From a checkpoint of a small mixture-of-experts model trained on Wikipedia.
Size: 13 layers, width 256, 95.9M parameters.
Training: 1062M tokens, 8577 steps.
Below are experts of layer 7 (counted from 0) of a mixture-of-experts language model. Rows are named down (a neuron's output weights, with its number) and show model dimensions 0-127. Each number is 128 + 24 x the weight over its row's rms, rounded and kept within 0 to 255. Numbers have three digits each.
Before each expert's rows: a language model's description of what the expert responds to. This comes from a sample of Wikipedia text that the model never trained on.

# expert 38
What it handles: Past participle endings. Verb endings -ed, -d, -ated, -ized completing past tenses and participles, such as amass-ed, Succeed-ed, replaced, plus prepositions by, to, in.
down0:107117154119141103149144109094122144141162127098181167137147147126111189127165089092084132130143094116142170128126124125111128139099162110166129143104134118119158161143144143154104133095130145079133112092129139073179130124165156094144127138145132143132132165111095155140104146150108118099124175140168119109141152115118119098132138124133139161158142109128150131126081117103132101110160
down1:122162126135085073147133154124101142121133149095130176137080132161107105111107123139101138125137119104152167103131143142092122196151102110113173084127116099143108100127089078153125134105163108107148155095151125129137098110106188109135138147150131121084144125134112126116142108092093121110135132107116132134154158129122122096100130127118142115113150128065127138091161157130124111138093
down2:145129071157125120092120137144172126140144144138155126138146142138101155101109150103112098145105125131136082139156121144147111118084116175126100104115129115178158145105086112133157151109153124110072155158120148146083147136100150159101199118136142129122126135133136144106106152144127138089087112129102114146107178142173123163182135130111144175124134092125161179142151101096157133117115
down3:107154134093103097133126134134129127112107112154111182148171111177082107113148158133125107109128132126127084133126111149186166110156111175131146143078128143121137130159101140098195107095124098162105117116151122125152103154117102102133107110183103137155099161147097112117096135134131109114192161140091151130088112111100147142126137139114105163150135088154116104142143092112134146112120
down4:097175125150117143117129137145111163151165091140115122087148125115157119127132143127140114127116085186150143124102091171100107147142156123147149120148116141110144115143122138160104118100127162118120173154124142164143128138115125124092155122099091077130143119174139159158112117124143159120115093128083091139142098121120118117089122138129099113101107144130110180129087115120144109108081
down5:141096133142104136143108121123089092134146115136184107123148094123130144128122083132109134175089129118101120143131128126138108114138191139117134101115120171107166139118112120146122111167148135136133165155121103108158136152132170113129134114129141127099170111109129143125122143139059131135116141105121132132147134097123136140126141115129168112133158135140152097138140139146150131124086
down6:126166110133140104142121104135105126091128098176122156120165096133145126126082120176089153121131095127147146117140107118141151161148139160131127114161115105142106114141129083110130135116166083149101134117102101097121150160088097138154131121125116137143145143176139179112126131126116136128123119119122140118124155165143073128134123101104113133138149135083102160133114132093144112119136

# expert 42
What it handles: Of and colons. The preposition of after nouns, such as monastery of, seat of, and colons after field labels in lists, such as Born:, Lead:.
down0:187130115134131131141167121132144112111138119157154088141086134098168124140124133122123142153106131139106080095126091138112100139147186139132149154115083131124073117152111129130167122173170121103097100142138128132095135108131137147081130130112121090119131155122145150140117150169106128165079067120103103164146113173129153102188103148117111114104117110136104122093113178119139123134128
down1:099196183113133142150063110125115113112096165096138125108153132124130111133132134109107141128146107098145116159096112134155105144099116156133130100114108144139132195170166118201106129121144118148110153134101127168135129132137120123145119110145091156143095127159100123112120130076107156074138133124145168108141115119137097151144130103130180101136122158137096145106142126127113119140127
down2:103118102148105140139137126123124136130129135192106143106144137088128146123112127110080135117150124189137131129119116117124138101134123129131131096169107120105146117129095108145139109106142157100128111112138158156186083156115119126094141162142166127121121141101081131143132161157159105122114124116099138140121141140058098172142162140101119152157127145095176118152128123074100137132119
down3:158112152107150134102143092126151143134111156116150110168084106131134161137133145146127138135159140119147126150105150132117124153058120124162075160107162123123072100127156130138143111121097105164146075113126124141128135157157151126115164102086150121126128128153129110179155126147108128182127133126131133118123114103146131101148145122146086099126100189164114098136170122175116107099117
down4:077158127102099076145133097161138136136150119103141130114107104099107083144165153145143086123155113140119170149157143159177121132161152170183125144134145127106172135133150143112110075130126116141128102112161123165149147095141112113128137115147123137111135129136126097140117144191148125121122139152152118127122133120136122146133119153126119175133141150161144103133087105142145113126134
down5:092141137120120124166124128161135108159099187103143139187126162109137129116150139149145150121090139144109150120114160109078126168126131147154170127104087127141200120119127131130103106149080137146116129149131145126091124106141117127109136136082124117179128153118121156119142089152169138119107129172095154192154123106120129096148175083124129112108137116151139121126143104135143104146191
down6:134086076146125124123131151061135140119090156129118133111144121092125158121149127125118123094139122122123128087153082110142138070085116181159099133077128127118137113129102090139093147132136131126108103136138089137113122101138135152115142135130101151102104107125133107172124102141122118096089175158144092119119148116115172171115123120118120127102122128104135136119100154112095181126125

# expert 4
What it handles: Descriptive science prose. Verbs, prepositions and adverbs in technical descriptions of anatomy, climate or physics, such as below, above, typically, temperature, occur.
down0:116054120149160134138191136115136088094103159131109105145135135094118117137127104100134136128136134160180145158123114096166102085176106148125130171127137084086122120135129179153110114093148132121134110151195131082152149116152118136150110128109136128101111143116118142123110099135103136107114117086096091145142121151135097136110114130119112131109109134114143135112149124114129119139086
down1:159121128133118122192123143106115115134131128120134145138120124123068108129120119136132131155132076100132142117175079170110143139118129150175136125130129093153116131136152160112194103093157141130143120118107154092129091164121132117138147166077159086144122131131143140133135106139108135126105098131113138136162108110170101149153134158128142123106155104172100115085145106123100132167157
down2:121135130106110152113123113143115149121150100105131139102131116110118115139116139092147166087065150135122170184109124143116158101162135166130157131135138118122115102115109165150167143119137110058121114154173102084119134163121093119192132172139123065129119153114156113130154129135098142128134137121124097146140111122134070151147150183138117151113136163139144108138067143126114103095102
down3:129134159098095123097085149110148128164128105124156085143143150170126173106107102139153159164109179142125123154123124119142149106132115122132113128164142134151114127151124153133147125132128164128124125071157112126098131106124029115151124148121133102121091110140155119115119107116147162148118170191099126170119090143098100168169118113104154096134124133136148148136114136115124134153180
down4:113129134112137101104131105134154175137130127130125136132097115154171097133122109136111117151132123118083092124133103127163121156101178123112143148132148138114126122139138131160149148126145131107139134115141104109100138122151139161087109185102134118123155130110134081121106100140137102138133153176151073161117172142146090138076108113156100116100119142119159158156140099138122117099102
down5:110097149129146124188135101149077125092122124139132114132111119104093183103129127126130137156143140136106119116099122139131098152103119158174155147102144114147096085104157083121120085136103086162145102128113139136110115116128151143120087132092133131119123102093147174125122136113117115145110144203129159139140059145108135188131130112074117133113119105165110153125123164164123137101151
down6:138137190093079089118119141140120176142136160147130128119138127122144105111147101135133141119100125121167145145132147163075158076136097120163122100134153118146140137129124116136121101139172143120123135122130148086134139194100160121121152148096181112105117111138129116097130091132128118128099117109111062146136152131140157106153129136105121105119169136142132105091081112131113122097132

# expert 19
What it handles: Numbers in table cells. Numeric values inside table cells and stat rows, such as ranks, goals, points and totals, like 4, 26, 65, 1.
down0:114153137132071178119181108091077120096123167137133109115127134121123085130168111124146123116104145139127133138149122108120134156109121123116151133115098114112140101097152106114167138118119113158123128158164106183126094059120162164166128144118189122125083086154157118121075119117134149134129129118089133120136124194104145113151162136133114142149170112138087114134136100133155104138109
down1:125118130136138141146126167127149129120152122126176128123149123142121096123148135111152155127119131118188126151125090146088077133145142141120130127111124110143146164149122121145117124077149124145140179117109122093128138112198145114098141087151143167136119128138109150131128151128116117105116152159116164155099103188112120128134127161103099123131102138131137170115092110092110125119122
down2:090122104141142135156142154140118110080120131144134168102133179115111116092147118112139126149117160126133167115128122172150137130090106141142199140105096134148179104155122129143077149125127118158114108143122105131131071135113166120135098096118134143109115172125110138123136131100091126120158131151041142115116144117117123130139144122129187120122111136123126107116113132135156094136149
down3:138121128188096146144136124117146113098154163141135100084098128077134111111170163125109102140096136139119162135166121113154121163117127155125122125167084155130092132124156149128121128116145057133126131135131095118128147138111184138146130118121131160091115121151093125083155127070109130116134139122126121124140135108130156117109088117143122136136083106104154143158157114138133120114082
down4:119128168100091100141162157101094097147098124100150149107120154111151142116104101159131151106159129129154114137117120136138115150131113138116086075112096113116133117108192129135126114121122130148116118106155120121131133092163069119140125123115068123141145099136130153145124155155104084116080177115118111150103089144130151092130131093102159131153139128169160142119159140139154129091122
down5:110114123145139118152128177090086130163146096128137105145142120099072155091087118120117131099119127123181108124129104176141105092184094089136164120124161195123107155151136094118124098138105087182123126066139145103155129144157123128091155137127108119153121114139129145124097143106131107134132112129117145128108099142105124112115133138115111146123116120148161127135131116115149135104121
down6:139150099126135160111150114177166125134121145139098173102174126155120104135171170166126095138124155120093193158068113151146116128146136133118132098146131069056108127120190110097151156190170118126145137150144106165180149132127094117135099092133091185156132119155132139151089169146103117136138140093099108096137152153103122140096143116136091103139127117114141095130123160169138131122136

# expert 11
What it handles: Role-marking "as". The word as marking a role or description, such as served as, referred to as, actor as character, plus was, elected, deputy.
down0:101156168122161165117119112140101124123151122111190123155134156104104103111072134129153105131115144097161140140130126160124129111128124129119151127129155164157127127098136136093127143150099143107038128113133089138163119134132151137159151152131162138127134123130140127120159125104126153088135141158131131105129104123098137133117141077135114103104168096104154127111197084147111128153133
down1:146141133111077100128102151145148106183143122156149140143093112144129100100148175121084094115107141154123112143140169091118137179126125118126102076098131107110161114166096119109152120111106130110125133132173126100104099130128131118126124198173166069129113163119082120132155157131143106127124138115158113093138115138092121124124136071109098152115113126129146172131155123126157161131138
down2:118143104142088106148092113127119086140068110120173094133150130127133144112141141127133217139137143151114095114120140126161120088098144130150155142091057150080133135133103129149138127183116115114136105140130126109132139123141072129105117120102136118114119114103118147158141118129158115081126117112089111122145117131131172136172115125128177149122117118110140145131107119131123126101091
down3:157114132109140091123122115130136184121075119110094101174121177107110138119097160142127119121098066088134073140112095137101098158107090155121107153134173079083138104086137108101139084140118147123124142120160138130116143129095120114107109107128147081106140112105177108129154107134109120132136119110115124128154100118143103126174067134094090119126112146110130130096182119132149123109097
down4:098131116131137115117140125136132129134133119126138131117167110129106136125110132130139138114124126133133136164099093124116154129129120132167137100112135138173104108175124157167134133147085126121194090101099128115151115134070112114115178112154128122099179144220149108124129103136137122095120131084111101107126101110151112151095144146127124167125124112155121124158118110147128127145064
down5:124104125123105146150187130156121137139095114126135089105124129163118142136105157108116113105146108136114153095151080094109124096166117080129148132111166090108096135131129110137146131149120154123128166139158105126148073109105150149100123175137149122148068120098111164170142155110094095125132125129107158137155098102132134094146150160089170125163122146111096142119125135139133110165118
down6:152103143136151139110139134093176141122132100130139080114129106115124163112114118082106105138131140110102115118154124102114122137150152133139126136112203123121128155123142125104116125126140130167098136138133091177155106154126154145120090135133124098150119150122104114103140126093118127148119113153153138069150132097091151111121147146145149109120087123132067139113112153117184125123118

# expert 8
What it handles: Sports competition results. Words in sports results and tables, especially tennis, athletics and Olympics, such as Championships, doubles, place, World, lost.
down0:110121117118144100130167132155093176146100152126120144114068155117093160122127107145134110123084158138104120079092085122119088115115125151142083141117114151092120161101094125090102132110105109106127119096125099072151141111126133109119137138104164127143138115152120124144130106093115103089123171104102131171113134189134123121164108146151121147103121138171142168106168167123124081104114
down1:138125154120163143141163147065122139171147090141106142119120147161086105087122129098112178103107115113115087140138124144132104114097089119120135116128116098147137136120110146115127121114106083121137105094148154056102113139126139135117140162144123130131108126142100131122114127135178101098217133127124145078153086112142129148137101178158153127137136125119146149169132131147105132071110
down2:139140129119138119146098122141102140149116111122092112164103116120133123144094163152134124125174114121128094138103180123122122120122118132118141140122089137105142201161119089110100119085148092106141098103128183097093131143125145180155077079144173116129117132110088123137159126091127125122117093119131112115158137094124120150153099072098142155102168129095107081082126131149106147140103
down3:129153139083141104120099126130130140160142110120140147132120144141180136143125129140162158099114061118143097134196109125141137123157147083118151114113148151155131137108108124124129149154088094142138150135177157093106124128126155112087120171134151147121147121122167171122120112158110140124180118057134100089111169162131096144113139153130129142109114099118112111134134137149115091107165
down4:155104128129131122119129117131104145096147104140134110122154129185106135152096151113132128121147153142153164125123145128130135181091161117166119126124133142133113112125151157149122114125107127113120139128124143067120132104171077151121140108126112128137090202134137127153093128138133166134151124106177119150137125165159139112128146092097112108119134101123122101119119109093104133063166
down5:119133101131143111155081119122113162080143109138115108089096111131134121151176119167135158135141090170134118099135153119174116111131133127153117164182122124190098135092151128126117104075097095127148119106134141088089134133131125105072125152136141109159121105106174122160137122080123104079115111111117109102140099157119116102150183114136164136118124134158110121149168114116148153095095
down6:141122124142112118135141112125139133168112114126123130116122191119114160176132124154103122133096125133094181136051122134166195140123143132154091127149139158145133138073133119148117141171159162132126080145152147113162140087089174114167123121143136118141142104116091117156136181119101147116095154097145113123117132163090165156140105141142110117109118139126137143160171131128093175126154

# expert 23
What it handles: Country and place names. Country, state and region names ending a location phrase, often after in or a comma, such as Pakistan, Canada, States, Scotland.
down0:116134149128106174157147140177138129149113138119138169136128123105105129155086145171132171109115117129109099116136181157110137114139156106152145126146149122157102110098129145110104099114138157144136154120119148108136087176103130097167137102139201131111174098105142108135108144124138111093137105099093139129154126122129126100123125130119187120131155109114161152136096097145120079123182
down1:157151106142112106125138110129130157105092101088121139139145167164129157123130152150126114153136171163148133113113129151166096163140105131143086145100166136153147149164127139101152086143086122090118174144123119143146138157089145112134132058123109139134124119145114116160161089134140126117130136067124118130107097085130116113143154136142116146121105135114160145089085167170146096112097
down2:122094139135096127113124158082113148155153133131134086146146110142138125107094126143152145155133108145149141133147093105175098127130121112149148148120106069105106091124112068166133105090145112115122134098083128085131119139157082141144118103079113076113136143135129197081113136141117125107119145146161131110130142131126123150110124112182118174136151147124147143132115146115178109096137
down3:103138114117157129134116144076158060163124117097093130112113088118113106112143155099148115155135151135094143139101153149148171139120073136088126110153125109114173108102124113119132127134121118137123119151141119120153118105091124085138089145097121137110115143142115154113122119100111134140120106126112147134140166174108122128130130099109126092132103164169142128117124122133146177137093
down4:156138150128115130142120106113122074120166132151145093138109119101149164137168130079093144122140108153152097153101114121111128072113121131137106146125115087136136137128191095163154112147135093140085143099123087090148171158119135151152098154174100147112105162114101105094110137155137167124124131150181167070168137116146148129119146151139112136125105112158112165148129104135086159160139
down5:115166170124168114115099126121109138125110117154129177140138131129143117108135137111136129086124128087099081125118159152091113159133102082152124151167087104102138128117178148107159130131125098112107106122142142102121158122123139141095128124119093146119117155105135141142150075143115134138098144123135102128107083168166113114145129131106127127104075116100127163127133140107141131142087
down6:133126116136146114142124111099110149082142098104141126117140142132159088138130120132139144138092118132138094134131129144158125136157075093136147126153130116137139145124128135117099076144183131076179103081139130114093166123116142091107157133154130144137112091055121143149130178098133117127076127108130130134156102148130141046124137201096121099140091099109138130146148153127107149123138

# expert 31
What it handles: English personal names. First names and surnames of English-speaking people, often in election tables and name lists, such as James, Arthur, Mall(ison), Brian.
down0:142175131143155105115123157122149148111157173144153123075118142143142129105120156141075120138099138116115133127119134115136225142092147141128122118128116146125155114139162135109117121135123120134115103153119092142117160181104114094130135078120124188111145108133152169115150127122139162096108144107138146157147158123095097170086124161160117092130084096136153136142133122159194111131131
down1:127149162083121108070100088117105161168113121111091128125178142122175132085162102153125097093140125123145127110141137159109141108126085131138118120158098110141114133100143131124106146151133143129118150150143141191145130149134138110094124123185142159125086111103091097132131124134211132120107124117159161141049138121147124071131129128081121147144151121124110152140141137112138120079127
down2:147122154109147132110144164131141148117134146115111136148102155145134124126131116132121126100135111135139111081142110094134089145142122133123116131125152113136139095112129124127097141121137151171145135153150117109151108121124100114067129158159103130092161105117167138136092106160129113135117166096149148108158151125132113123141134126140168148110162094165140146118158084118156136150153
down3:126131115167127161088144117073169128164127120128104126088072124107113123110142168146127157120158139105133130112102115157147103107152143122118127134125121178106109121067139123119149143145130128147133195124129142116105126140175143127149128127081151177107172146143123117127131073095046086120132085106098135139112126104131153140120127153103123121159118129132097125147124108135106103153195
down4:140138129121134177164085143141124129156110093125153094120154158105138163114088103147123128132128133111089135108154176131114131151152183112148110125127114153192149145176155131121145124147158138144130175087101145131110142152047170148136119128175128131148146132140122127163180144150109144140132122090154128116115148087096129147113137131121114139131091114129148125147105119131153147178091
down5:138096127149121149149168112128128140160111120108107094134140162140123121153090109106138111138101100136131096119129123140135122099117118078125124118147103130115124103152103116134117126118115142171106141126110114146120113103147192146148149134173124107149119129074116126135092139069141125087144140155152130094093168111080103124112170130113113136172108153161122135117139146121123097148124
down6:138120147156122078207115141112135121111126120160120182108127114125124127139162152131161146160124156146137165167096142135130051131083127157138134109120138152156116167147097125134101131146126088095143116121146176134128124106124111112129120109143121096126144144123133136144095161137161167125165078128087149074132144158138098119131122153176107131144134087154110121125162173113132086108175

# expert 16
What it handles: Taxonomy names. Taxonomic labels and word pieces of Latin species names in biology lists, such as Genus, -idae, -aceae, -ensis, Synonyms.
down0:098127117119114136083141145124164101107127106151152148158119082114091129124120127168098139124105090114130157169143115148125073117170144101110146120159121130135148134160134153155128133133114111115137104109113127142138138110121122133137149105140092105162127097144069124120134120138082127111160129127144121125150163110111121090147112115159174132103121116096096101157111131137118145138155
down1:103154132110159124156122119130119114108109113124141115144132129149121098118128126134127148139134123140147152089094103143063105168109115123117144133126138143122127135098101123143115107150143140128106155112163143100152115149074076116130102131140129144121168149089114134112151093156136070122116092135118121124172091115113124125135087122095162082082134132099140139109094081144105136087130
down2:145125121125158146133136113114100137137117135138115156107096113128124127109142152136117111124160091134145115127122123105115157094106137136094134147130159113123089166106113156199156096131107164077145144119081121135164133123116107111101148160084141158145131146051108121101148124131136103078100114116114147121153145132128115130152118134177123131131116151132154120111139144204186123127148
down3:138112143141116168166158117109130160101132109149131159111121131140147117138140125100119153088155117127119152132140121110095089123157109124099148153157127069121140074130167152129138170090120134174152113113129138142147069170145126163114134138121156137114124112169144180147107097118158172193155147129132127158122152115175127143146150085094155133123117124101149150100095167122160137124150
down4:170127114104070095095118112120141101143162129123084080129161163107113112135146120144166145096145123141132125145125103110150128150097163087112109112095124138150120142146139098153127143151123153123095150153152131146101147158159164150134158124130114079108140093128086141115147096124078126143102102123107155118098137123105157139102166101123168127147125132141123123135171153111126141108116
down5:136107153118131117114156130160139148160110127115083138099151099129148170105158119114123084112139103144101126096104114133119165111160169133066114091143106167106143123121135085104123176141140065141126107109150120133141134121095133135164140097125139131109127135128169088118106116142138111114091154115134133122138130156134142088084105134127119123137147120113112094083174154108142147127113
down6:125111136144123122107124127124091128066106142138147130116123109122131131149148135118110112121089104153131113142138136132081130139151124167136107108122130139098146119176181128129093130112163141106144141160093128126133137102093141165157120114166106146137125140146143125118123163152131128124135143136178150117121163156137141114135126183147114159168108124152168140130095142112144078101121

# expert 35
What it handles: Coordinates and measurement units. Numbers, unit symbols and hemisphere letters in coordinates, areas and statistics, such as N, m, km, sq, ′, and degree digits.
down0:154163117109127138131079099164081120130119202130111136184120103121136182167147108126110116135114120139132136158138151103091138127139131080127138098110133137153148141145192146138128097122075128126147133109181099133168127166102140146140152135144139140131121149131134128095104121103147122157159175179118119124161117139105126143102118144118099147144137075080119104164127145093134119135125
down1:126128087119102104154093155149146120135128167135143160097123128138147133098123082137096120146130165132177119135105123124133113106137153153118113109147102128092152083073127145090137113115097104122141123095143160115116128117120096140110163124126142118128100124109111163080132098108158126132128076157147097134141151105116130120161165130115092110164118174136154150103130131108115140139133
down2:110125141124111116164162097094148125212131159172158134182143085141169156094132117174158119215138126103107110137136128116120120105139121172136177130150120149140112149135125127152124132170110130134140132130141161143145186125120159141132139137107112144128121096123146124140132109129104141089114117166125119149102142111159121134133104117127116104127140120119120140123154112155184153122176
down3:147115145146162124126136138108146099147136159145161154118125149161130149145137134132096109109102154121110119114142184161140120137146127110137170096137102144128152122148120148146131136127128100118181123080118123178112133117133148152090137151150086136163119108149118121124143110095111120128130078140064103090074135120122101147141103138100108144098110112105112146125092117138130134070119
down4:089171118150131169141102125128078116142134142117118145136130120127126146104140112109110118145101135144134145114166128095146114186154178174146114153122105206105141144126111134138123148133118125124091091141120128100087129126155106102099140154153115172146171097086139152161103142132150139168153078115164149137147161150122123167155155121160134135129135057116143148128127089092161137116177
down5:121141119132104110127138135132077120129091109144124102127106147148109152183129093127144135195176109156102128151090163121115124132123149141154118129126160145140094114180152126165100144130157120144139131149140148110153156153117163106131113165134124132123133141147133124122124106103106105108113125146142124122125110148166117099159190148124150106178120152092138146169118130101128133174122
down6:122150099091107111143137132140140149119164107133102143159139124116125098131115137159114126140142149101101115099158170170137100137134100156120104132093127172118142159132096094102156120113111178112129153136144161129133152113112110115173105069088118090099105116154104118114106115105079112131159138136120159167105104147102143125166114091190137142148129133112101099107129139110139110126149

# expert 24
What it handles: Clause-linking prepositions. Prepositions and connectors that introduce a following phrase in narrative prose, especially with, without, despite, against, from, following.
down0:111156112127127124138107172102106137131122140129115126108127128104174139145138144118126193100125113183122135115108128128153108115140133123128132121111140146135097108112120151084135147135095106113186125194102140133111125126109109117103124130130110162145110118142093137169131094106108167162071154152146133128099158152168131126118116189123128106185141138096159164146108139132146136101163
down1:131149135163124138168133173102131141121133126119144140103130136127143094140130098130110174122132124136109106124148117123112153126111109119169110083120156093144112134128095112102134139131128136122136139119106125122112112089149117143098112148172058142135158139126129091114170111151116101152131152160143130169122152172122144131129116125123150091130121132168172132146108110121164108207157
down2:119135132142135089149133180133102105098114128147132104164164133126150098135091072119120138120180138132118117121167153120129099143184130105179121148094123103097161145141110097112122078134110134154112137116133123126145130115113130113103090106110140127173114119153134143134123145079138157110108113128095143104104148087134140188110137139200144108203121134117117161117138146148194117159085
down3:129145122120136165147103134114158156113104139156157183103153153120080064143153116099122140128135125097136165119138156145139161111098105109105126095142120122125113150123124157163120126094135132148124101117094141080120150168125136119160148108135123174110122130156120130143159155124131151144102127141105121092166170162103119090095140148124110149133152108149097145133143139127160094102167
down4:149123125143123125096192151124098127132137150128147135116142130161115109090149140147102120127143154112161120116143134105146130133164117120129128090131122114097202120111143118146108144081158117089110124125151112155137115097117122126114108138149131150169159153137103140070085112156114130153110160132112104127126137139157119119136142085128124101097123125118144108167107152115103141131149
down5:127124152112141167114161171117162181154117157116085176188093115141171115167162128126117106148118104110114139121103099112136128134133103127140106124163159166137105090153124125130133125133107104168113120107146114118118119163157166119105146148132138151109108126120137143177163107143145144099093129148175180123068130125171126113145119162124141136157131142144162163128128114117174088101122
down6:112108144189169114141106122138111113161165119111197110139125107139132162116112133166151128127075144128118120089121101153130128121123143140143092147116155103144098163097140141125144146089108134088113127127133105128139152112115081138090129087134118168181119126160132101132132133153114150149135141163126104131154102142135129121163128084144144108139137182096148143133085154138124140128134

# expert 2
What it handles: Quantifiers and numerals. Quantity words and numbers before a noun, such as some, all, many, three, first, more, most, several.
down0:132094119124188167094141119110186139158132137113073101103107123143123127092104097144147136113122134064109118124111109133146139108115123121077119142116101117110113122183143076102115127135140135153105104156079132142155114140133127099126120110107127177124146107152114096135132100146108130137142142105129129138141128085136129156141074155117093129124117097155115108136127060144105102133177
down1:137109109129155144161134133079134125153105102097127161169113118117125131127157095109130135146135104102140105117151128161124155157099090119118106074143091124129126161068128091143095108180125149124121128124127140082141153130109214099147121106093111147102130107126112120123160155105093120155118100085143139143134120108099112116126098162114159135133069151154130171113145101173156137154088
down2:079102135113095105135136104110126103118113154117175145153072131092116130121136137114115155133106153099118190104068090136073127126107088082183132131106142141125133163122150137168143128152159122140084128113126109131156159102150129117149138127122118128120132113093145132125061128116123106119111109124112142130121142153099130112116114136137120121192074152134099136150128161116127099137122
down3:153112151118136104154130152136137138108144102156111144139138092147133141120084114173151140155139124133062132121111097133108131150117135069100153091129143150151105102150205115150109110193089125108159166125114112153157086148135123135146116122132076177097163132121126116125111065176111104130151134145089108119122134170171106108119107152132159141102118121120122161106096130157119127114118
down4:121126080120118099135125106140104152088153155132108115127146119094143152162130111161103090138121120093123136120132116136165129118137106115100088153160135144133105129114142151127103132167131101118159113107118099134161102122145116115120133149136145134135123124137065147116118101110178138169097141137139148095130136115154101146102137153133108133147094115153092119140168113142116133152095
down5:080170130086141090114117122135166141101156095157097149122099143141126150116128140124137144114080120123086155067157120087070155139119126125106123108168146124126123122150101129158160146135115133134136138137144095124149075149115160089129137100183076135129101132131129086132154124125133147128108133118166129120115110133094101138159142118133137130152125145129111150098089144088115122178084
down6:157071089129145144120116135131148126128174111152167119150131147134156131124099198122139139144144101136096108144083094191126114099135160096096134138097151121127161137106104138085199110145131157096114112123126091125158105145100095124092148171123112134100140142151162141133106127141159119132144154133122116123145157146143141145138153162162157139140152111132128088112138111130131133154144

# expert 32
What it handles: Election results. Party names and vote terms in election articles and result tables, such as Votes, Labour, Liberal, Democratic, seats, Swing.
down0:135168127122121137109085090124149142132121152138115143121142134139115090152168121102140166128137139117113148163159185122134148123117130135086099111136103137127119111177137095114148101110125154110138151115133163107114115099137141119141125112159119164143127152119129164148144115084154109125124103114178143144135138125146124163139112118162103053112156092147173120144072112132127126117148
down1:113141100140112127170122142115096156135125135149160106141152153148111136137163121125156124118138155095105123093110094099154104168143129130130116126146138145118096101198105097164119128161133110159137102121155141157103083145136151108162146099188167119109115140163141099164144079145130132121103122147129106118173087146136134139158128150083099129179097109185140130163107149140142112112104
down2:096124120091124095104135126148146083144118134108149121110117151163129126088114138141120151196148104131111100111138132123162138129106131079118112111150098138138109079143137114125125110130127105113162127154133109135125124122112167128128105121103131113130114148123100151090178116139134103127146113086115125105175121126156192128168166131124116097133127122105127104091061115133080131122140
down3:135130133146153140147085129095197121106127134142076112122114123098125164125119118134123141086102136123151113093087097133134149118156139106144156085132120088111166119140126131133120120130142098161097135147077126122159163155129123114120157124144127163139131147107125124115163138159140151077135142132080169131129119081135132091121113126164143128130090131111083152142123132167121115113119
down4:096121165112153122155112171141117154132151134175113121138088085132136116133129124122122086117121107119098132110116122084107130181139111116151157132141152120152155099110122112177127126139164121104082145160178101142092137130100135109139180108129159107138082111129163097126132082113119125142137155150105104160128112150112109127139121133108150088163134122107148135140176111100125147149112
down5:131104134094157150102122134118106114147099131148144140143157145122143150137128131138125114088124138095111122147105119153092179121110147159112145087124108143146121130056157106121132148071120156151136148070123085135183123157120115090124123107129166094111120115104117115147109116107146128138122087151107128118196107131101125124129101150177118095158128151130098142141179061135152128095124
down6:131101120136125178144106136131155097139128170151133130167120111122138169103150122084114082113152148157151140130124123135149112130108168081124142111078141114119131157105121111072104096135096126129140161119100123169111107177147180155103106122107113101107138123113173142154163131127076139143135124129122156100116128214158158109121104143095126117113124115115153127143137172111140124126150